config = dict(
    moe_layers=[0, 1, 2, 3, 4, 5, 6, 7, 8, 9, 10],
    normalize_top_k=True,
    balance_bias=True,
    init_std_router=0.0076,
    norm_place='pre',
    norm_eps=1e-05,
    rope_base=10000.0,
    qk_norm=False,
    init_std_down=0.0,
    warmup_steps=324,
    final_lr_fraction=0.03,
    train_tokens=307700000,
    dataset='wikipedia_en',
)
Below are experts of layer 2 (counted from 0) of a mixture-of-experts language model. Rows are named down (a neuron's output weights, with its number) and show model dimensions 0-79. Each number is 128 + 24 x the weight over its row's rms, rounded and kept within 0 to 255.
Before each expert's rows: "comes before" lists some tokens at least twice as common just after its tokens as in all text. This comes from a sample of Wikipedia text that the model never trained on. Tokens count by the router's weight.

# expert 57
comes before: " |", ".", ",", "–", ")", "th"
down0 [129  97 138 121 126 108 127 153 161  91 117  98 165 138 211 130 104  89 131 171  95 121 116 108 116 127 158 143 136 136 136 121 107 100 110 159 132 142  71 115 152 101 124 131  72 127 122 176 176 155  91 120 118  78 168 145 122 127 122 110 147  99 131 115 117 132 105 152 145 120 121 113 145 149  96 179 147 119 189 153]

# expert 64
comes before: " ", " been", " a", " to", " not", " was"
down0 [144 127 144 133 146 102 138 125 115 139 138  98 123  96 122 120 115 106 109 140  98 134 112 126 143 131 155 162 115 146 143 128 107 107 167 166 107 153 117 116 116 117 104 130 140 106 158 116 126 138 168 188 113 151 191 136 165 133 134 165 134 133 154 161 127 118 106 115 119 126 117  79 132 114 144 116 121 111  86 129]

# expert 45
comes before: " |", ".", "–", ",", ";", " |\n"
down0 [143  93 179 107 119 161 120 141  75 105 103 145 178 169 116  93 116 135 131  97 101 133  97 144 116 102 141  91 147 162 174 129 118 195 121 163 117  74 150 121 126 115 112 161  64 136  95 113 132  98 123 101 127  90 117 109 122 116 105 129 107 110 149 143 151 118 114 154 102 151 130 118 121 126  72 133 113 150 141 136]

# expert 70
comes before: " the", " a", " be", " an", " not", "199"
down0 [101 135 185 121  74 120 118  93 168 126 156 143 122 128 121 131 117  88 100 117  80 106 182 174 117 110 124  68 107  95 103 101 142 132 108 152 101 151  77  81 120 149 161 120 133 120 132 148 162 158 129 151 137  77 142  99 150 131  89 106 104 127 122 176 124 124 151 114 110 160 185 140 152  93 127 104 131 129 168 161]

# expert 60
comes before: " of", ",", " in", " and", ".", ".\n\n"
down0 [124 125 135 108 153 137 103 123 142 129 144 134 108 190  79 161  94 111 121 132 118 127  99 105 157 151 135 114 119  66 119 186 148 117 127 122 147 142 153 154 122 119 123 132 132 125 120 148 140  99 126 124 145 192 111 102 145 119 110 106 101  98 115 157 110 120 158  92 120 146  92  95 106 112 150 133 124 139 103 141]

# expert 2
comes before: " |", " a", "==", " been", " |\n", "==="
down0 [163 132 154 152 129 119 150 114 121 140 138 142 127 120 129 110 118 132 117 119 128  89  95 173 120 116 113  48  92 121 134 143 124 137 145 112 126 113 109 173  82  74  98 119 162 143 139 172 136 101 103 136 140 107 101 167 126 126  88 154 134 132 127 145 107 105 135  70 123  88 103 160 146 114 107  90  99 118 127 135]

# expert 10
comes before: " the", " a", " his", " their", " this", " her"
down0 [159 139 134 124 109 130 101 153 127  95 120  68 120 139 137 118 117 104 131 146 119 142 117 116 128 121 144 139 145 133 158 144 144 141 152 107 196  90 151  99 147 177  93  80 174 101 163 100 154 140 105 141 105 145  80 176 102 201 104 151 108 138  87 161  88 143 110 137 131 120 138  86 126 132 130 179 121  84 114 123]

# expert 48
comes before: "201", "1", "200", "0", "199", "2"
down0 [156 102 112 151 151 137 136 138 112 132  94 110 131 105 102 141 124 100 107 153 124  89 191 157 101  95 125 121  92 140 112 128 128 152 112 154 112 176 148 129 169 117 148 150 167 156 130 123 122 149 144 138 103 136 147 117 112 124 150 115 148 148 131 158 119 151  84 196 154 124 169 126 137 168 122 116 119 104 175 117]

# expert 47
comes before: "-", "|", ":", " Carolina", "|---|---|---|---|---|---|\n"
down0 [108 124 139 155 110 137  93 142 132 121  92 118 133 137 102 160 165 115 163 138 127 137 168 142 174 104 129 135 124 161 165 143 178 167 124  95 118 120 113 126 132 149 127 145  77 101 114 143 111 159 182 122 104 119 131 123 134  96 134 167 138  98 148  98 155 119 107 156  88 155 164 166 147 106 125 143 138 126 156 132]

# expert 62
comes before: " the", " to", " in", " a", " by", " of"
down0 [137 135 150 100 141  87 145 116 151 143 108 131 131 197  86 119 118 123 154 117 109 144 111 133 157 141 139 114 137 135 135  86  92 131 134 140 129 114 107 111 156 128 117 118 140  93 142 134 169 142 161 116 117 132 151 145 137 133 113 145  93  99 125 125 114 121 128  97 124 178  71 122 106 114 131  80 122  77 115 115]

# expert 21
comes before: ",", " of", " and", ".", " in", ".\n\n"
down0 [142 105  85  87 113 120  89 149 133  74 133 111 145 153 135 138 113 103 175 119 148 181 147 149  82 120 148 126 139 105 107 108 118 135 100 128 173  94 118  96 120 126 152 152 137 177 130 144 122 156 115 119 104 127 106 112 135 150  99 136 109 114 121 122 128 161 132 116 122 118 100 121 118 125  97 165 152 164 121 111]

# expert 23
comes before: " |", ".", "5", "8", "0", "6"
down0 [100 131  97 153 138 107 114 148 131 107  99 147 114  95 149 129  87 169 167 112 144 150 107 126 107 127 114 144 162 158 133 159 149 164 151  67 100 101 106 156  95 141 138 154 102 111 139 126 110  97 124 110 151 158  76 139 104 127 135 106 158 166 119  86 115 135 141 140 114 126 142 146 108 136 142 137 139 133 109 163]

# expert 18
comes before: " |", ",", "\n", " (", " States", ".\n\n"
down0 [123 126 127 145 175 109 114 109 129 133 115 131  84 144 125 155 127 135 109 116 128 108 114 108 116 147  94 102 148 130  98 165 125 143 148 164 106 169 109 158  87 150 154 115 114 126 129 110 113  83 154 118 154 167 134  98 175 103 108 130 140 109 132 136 119  78 106 120 113 151 117 114 141 115 165 106 104 146 156 151]

# expert 73
comes before: " |", ",", ".", "–", ")", ";"
down0 [115 141 121 157 110 118 117 114 131 129 122 125  95 127  92  56 127 104 114 130 111 169 114 115 164 119 176 136 123 119 144  85 134 127 108 108 133 110 158 104 100 120  77 126 154 131  85 156  91 142  97 171  68  93 115 134  87  87 150 170  98 129 151 129 144 103 122 131 152  99 156 132 136 144 179 130 155 134 139 136]

# expert 38
comes before: "5", "2", "0", "6", "8", "9"
down0 [152 114 102 104  92 140 135 125 161 119 141  85 100 136 144 164 143 171 144 141 195 154 127 143 101 114 159 119 124 141 127 166 129  79 137 150 107 195 132  98 112  92 115 122 112 108 115 130 113 128 149 138 139 166 118 124 114 154  94 132  82  95 121 132 158 116 147 107 104  77 158 171 132 112 151 116 102 117 127 158]

# expert 75
comes before: " |", ".", ",", "–", ";", ")"
down0 [117 100 112 113 133 137 105 134 123 141 187 139 123 114 145 135 109 117 152  80  82 122 106 142 145 103 126 141 161 144 131 103 152 173 107 118 154 124 101 185 113 127 140 142 121 112 146 107 171 125 136  94 145 104 139 153 155 121 164 101 132 143 121 157 143 133 150  91 123 152 123  64 152  83  75 147 136 172 144 124]

# expert 43
comes before: " ", " —", " \"", " +", " −", " list"
down0 [124  88 125 128 142 129 137 118 133 136 109 125 124 169 137 120 162 162 158 125 115 127 123 147 167 109 160 104  98 107 101 148 161 149 109 137 167 139 126 165 161 151 122 154 117 146 130 108  81 138 159 104 113  96 121 125 120 169 104 164 147 154  98 155 150 126 140 141 149 130 134  92 116 120 113 152 137 126 122 113]

# expert 13
comes before: " ", " the", " a", " \"", " —", " +"
down0 [158 104 114 106 143 122 109 127  98 127 125  99 108 142 130 131  90  71 110 163  95 124 158 147 127 125 122 158 135 141 165 105 109  90 141  82 143 126  74 121 118 119 108 154  89 135 120 140 114 168 126 116 100 142  82 103 141 128 178 157 133 100 101 105 165 164 114 153 164 127 161 152 179 131 153 159 162 140 119 135]

# expert 77
comes before: " ", "-", " was", " is", "The", "=="
down0 [117 112 129 114 111 147 117 152 175 137 164 128 116 115 157 130 123 140 118 145 141 127  96 158 127 116 128 142 133 152 141 110 115 106 185 116 139 100 177 119 134 103 123 145 172 158 127 114 124  97 161 134 146 160 132 118 113 125 127 114  88 150  94 139 162 113 139 124 134 131 132 155 126 184 137 136 159 103 135 144]

# expert 19
comes before: "201", "200", "1", "0", "199", "2"
down0 [135 114 176 140  93 171 154 113 135 119 125 108 122 148 133 154 102 125 133 154 100 127 121 143 116 144 124 116 106 146 149 135 168  94 158 160 156 116 142  99 129 148 109 114 129 126 164 125 116 170 145 117 131 138 135  84  93 135  69 113  85 157  97 107 119 135 123  97 124  69  90 130 126 136 144  87 126 183 107 160]

# expert 72
comes before: " of", " in", ":", ".\n\n", "==\n", " is"
down0 [164 103 147 101 122 126  98 160 127 115 113 130 142 138 107 124 115 122 152 103 135 131 102 127 132 125 128 113 108 133 154 136 137 117 106 125 134 171 137  87 137 158 172  86 157 193 116 159 120 134 133 127 120 133 155 118 104 119 116 152 110 127 154 137 105  97  94 111 174 109 136  86 140 175 134  96  93 119 142 141]

# expert 28
comes before: " ", " —", " \"", " +", " −", " list"
down0 [116 136 149 154 138 131 134 148 153 121 169 132 114 137 100  98  94 135 126  99 116 122 127 103 121 159 148 125 139 141 120 113 107 103 100 143 134 156 129 140 147 158 119 163  95 134 141 127 104 105 140 184 124 157 117 118 153 102 115  90 130 129 130 133 102 138 137 100 105 158 142 136 112 101 168 117 116 120  79  99]

# expert 6
comes before: " ", " the", ":", "-", " a", " be"
down0 [130 151 108 150 155 140 103  99 142 141 151  94 127 133 158 143 137 124 138 151 135 103 141 110 123 124 125  92 132 130  97 108 130 137 125 115  73 110 123 148 122 140 153 160 135 142 122 139 127 103 122 113  99 122 112 136 118 100 119 138 162 155 112 117 120 126 148 127  89 170 129 140 114 154 118 123  89 127 116 112]

# expert 36
comes before: "-", " ", "|", "=", " he", " /"
down0 [139 130 142 137 118 162 106 110 169 135 151 168 151  72 102  86 134 130 161  86 144 148  89 118 108 103 117 128 149 125 139 155 101 118  81 120  82  96 181 146 123 139 151  84 178 141 114 104 114 149  84 121 119 160  96 107 158 155 121 104 149 167 129 142 147 130  84 124 128 161 137 107  98 123 124 103 129 110 138 142]

# expert 8
comes before: " the", " a", " his", " be", " their", " her"
down0 [149 103 124 116 114 114 142 101 100 102 155  83 160 139 136 155 144 135 142 146 109 165 122 119  87 162  75 114 137  87 143 145 147 136  99 134 147 158  78 151 131 137 163 141 142 138 141 123 116 164 128  85 144 132 123 165 137 136 134 132 124 103  72 160 150 142 163  82 157 112 110 118 157 139 152 125 106 171 132 116]

# expert 66
comes before: " ", " he", " first", " —", "000", " club"
down0 [105 103 137 144 134 158 141 163 124 128 147 174 119 154 172 177 131 105 127  86 131 149 129  66  92 149 134 133 131 157 132 141 135  97 106 109 161 154 111 131 140 187 169 132  83 103 122  85 104 131 114 124 143 135 112 144 131 140  93 168 161 146 102 117 155 136 132 103  87 117 154 121 119 155 156 121 129 117 147  92]

# expert 32
comes before: "-", "|", "==", "=", "===", "The"
down0 [140 145 111 117 144 164 108 148 135 137 164 110 189 114 137 118 143  88 146 163  75 116 150 125 138 105 109 152 172 118  92 133  97 128 104 153 171 126 135 126 140 161 125 152 137 151 139 129 137 143 135  93 131  84 125 127 119 142 145 121 101 148 143 141 101 110 135 119 125  84 141 102 112 145  94 133 150 157 133 117]

# expert 29
comes before: " ", " and", " —", " which", " who", " but"
down0 [140  73 149 118 120 138  98 168 107 137 107 139 150 184 141 166 151 113  72 126 117 136 121 124 113 143 107 158 149 168 107 127 184 116 168 131 131 113 153  96  80 136 162 133 150 107  99 144 128 125 115 136 156  78 154 125 124 116 128 130 107 139 138 114  78 154 122 127 144 123 136 132 153 129  91 121 119 131 130 104]

# expert 3
comes before: "5", "6", "8", "0", "2", "4"
down0 [105 137 176 132 131 129 153 181 108 164 124 176 139 148 113 146  86 102 122 118  69 115 151 114 145 105 115 120 163 147 131  87 109 180  97 110 168  73 115 137 134 152 116 115 124 137 139 159 123 109 104 116 140 132 110 123 120 104 150 135 141 154 144 139 110 145 101 101 140 153  83 103 107 129 105 142 147 158 151 111]

# expert 79
comes before: " |", " The", " |\n", " He", " In", " It"
down0 [119 105 119 118 131  78  78 122 116 168 157 130 127 122 114 119 146 133 114 134  84 120 140 115 132 129 119 122 118 147  93 122 130 155 136 107  87 183 129 110 109 113 150 127 113 134 139  91 185 101 101 133  77 119 119 139 118 131 154 138 133 129 163 107 142 118  81 142 110 133 187 133 128 116 153 136 105  93 143 150]

# expert 25
comes before: " the", " a", " his", " be", " her", " their"
down0 [161  97 140  96 147 114 117  82 131  87 114 120 155 104 125 124 138 116 126 152 121 139 106 135 127 135 128 130 147 145 141 121 107 139 124 138 100 121 127 108 144  74 128 176 100 155 168 160 124  95 190 148  98 138 147 137 110 147 141 134 137 126 154 165 117 169 140 114 137 141 139 124 122 122  98 123  88 116 151  90]

# expert 44
comes before: " of", ",", " and", " in", ".", ".\n\n"
down0 [104 172 113 102  97 116 117 162 102 133 129 160 112 101 121 154  86 130 155 125 135  92  93  98 161 100 158 144 102  85 111  97 113 140  94 158 104 169 166 183 121 119 150 151 113 133 110 115 130 129 128 129 120 129 154 151 128 128 115 144 113 154 112 148 139 105  98 159 137 156 143 129 128 143 151 123 112 138 131 110]

# expert 59
comes before: "|", "-", "==", "The", "===", "In"
down0 [151 107 131 129 154 127 140 151 141 111 122 119  88 136 140 145 125 107 123 136 152 122 134 147 125 140 134 133 112 114 144 129 121 129 119 116 124 150 123 169 122 149 136 103 109 133 146 138 102 141 113 122 109 144  85 118 149 129 151 135 143 111 131 129 154 142  84 132 138  87 161 140 104 131 116 131  98 135 122 107]

# expert 56
comes before: " to", " in", " of", " for", " by", " and"
down0 [124 139  95 145 124 110 144 105 129  85 136 100 136 119 130 148 176 115  98 124 154 107  92 115 113 124 167 100 133 133 164 129 116 161  67 133 105 139 145 108 190 132 129 102  84 153  92  87 130 170  94 146 117 156 111 154 126 122 128 108 115 143 110 128 145 121 104 133 149 175 135 121 133 156 175 180 112 101  99 113]

# expert 71
comes before: " |", ".", "–", " |\n", ";", ")"
down0 [148 102  97 101 167 166 127 170 128 132 139 133 124 116  94 166 151 155 191 128 140 108 128 131 158 106 116  77 122 140 109 118  94 132 147 106 145 158 162 123  88 149 121 103 132  92 162 149 129 122 154 127 155  98 135 124 150 148 107 104 105 153 176 111  88 117  81 126 134 116  97 132 106 102 119 161 106 122 124 148]

# expert 46
comes before: ",", " (", " and", "\n", ".\n\n", "\""
down0 [154 104 132 126 135 121 126  70 137 138 126 152 171 126 141 164 122  92 105 111 137 126 146 128 140 142 106 111 210 123 145 122 128 151 116 161 127 129 144 154 135 124 195 143 130  92 124 166 128 141 128 117 145 136 127 131 103  98 127 136  98  86 131 121 130 155 150 158 116 173 101 126 138 161 111 125 136 164 120  92]

# expert 31
comes before: "201", "200", "1", "199", "0", "202"
down0 [ 71 116 142 141 166 155 168 112 132 134 161 106 101  94 133 126 152 136 122 153 113 115 115 128 141 179 161 146 121 146 111 132 169 109 101 166 149 156 153 129 132 106 126  93 128 125 160  90 127 133 154  77 126  88  98  86 143 100 148 110  69  88 112 118 138 112 178 127  83 141 119 107  73 149 141 161 102 113 104 111]

# expert 27
comes before: "|", "-", "==", "===", "The", "In"
down0 [113 131 178 105 105 129 137 136 100 129 105 146 141 128 138 141 128 141  90 102 128 122 146 109 129 144 107 131 151 107 113 147 109 112 149 127  83 134 129 168 147 151 154 105 137 138 123 148 121 147 153 152 144  95 123 101 125  80  87 119 141 146 128 131 105 123 101  84 128 121 133 127 159 101 107 113 146 119 176 144]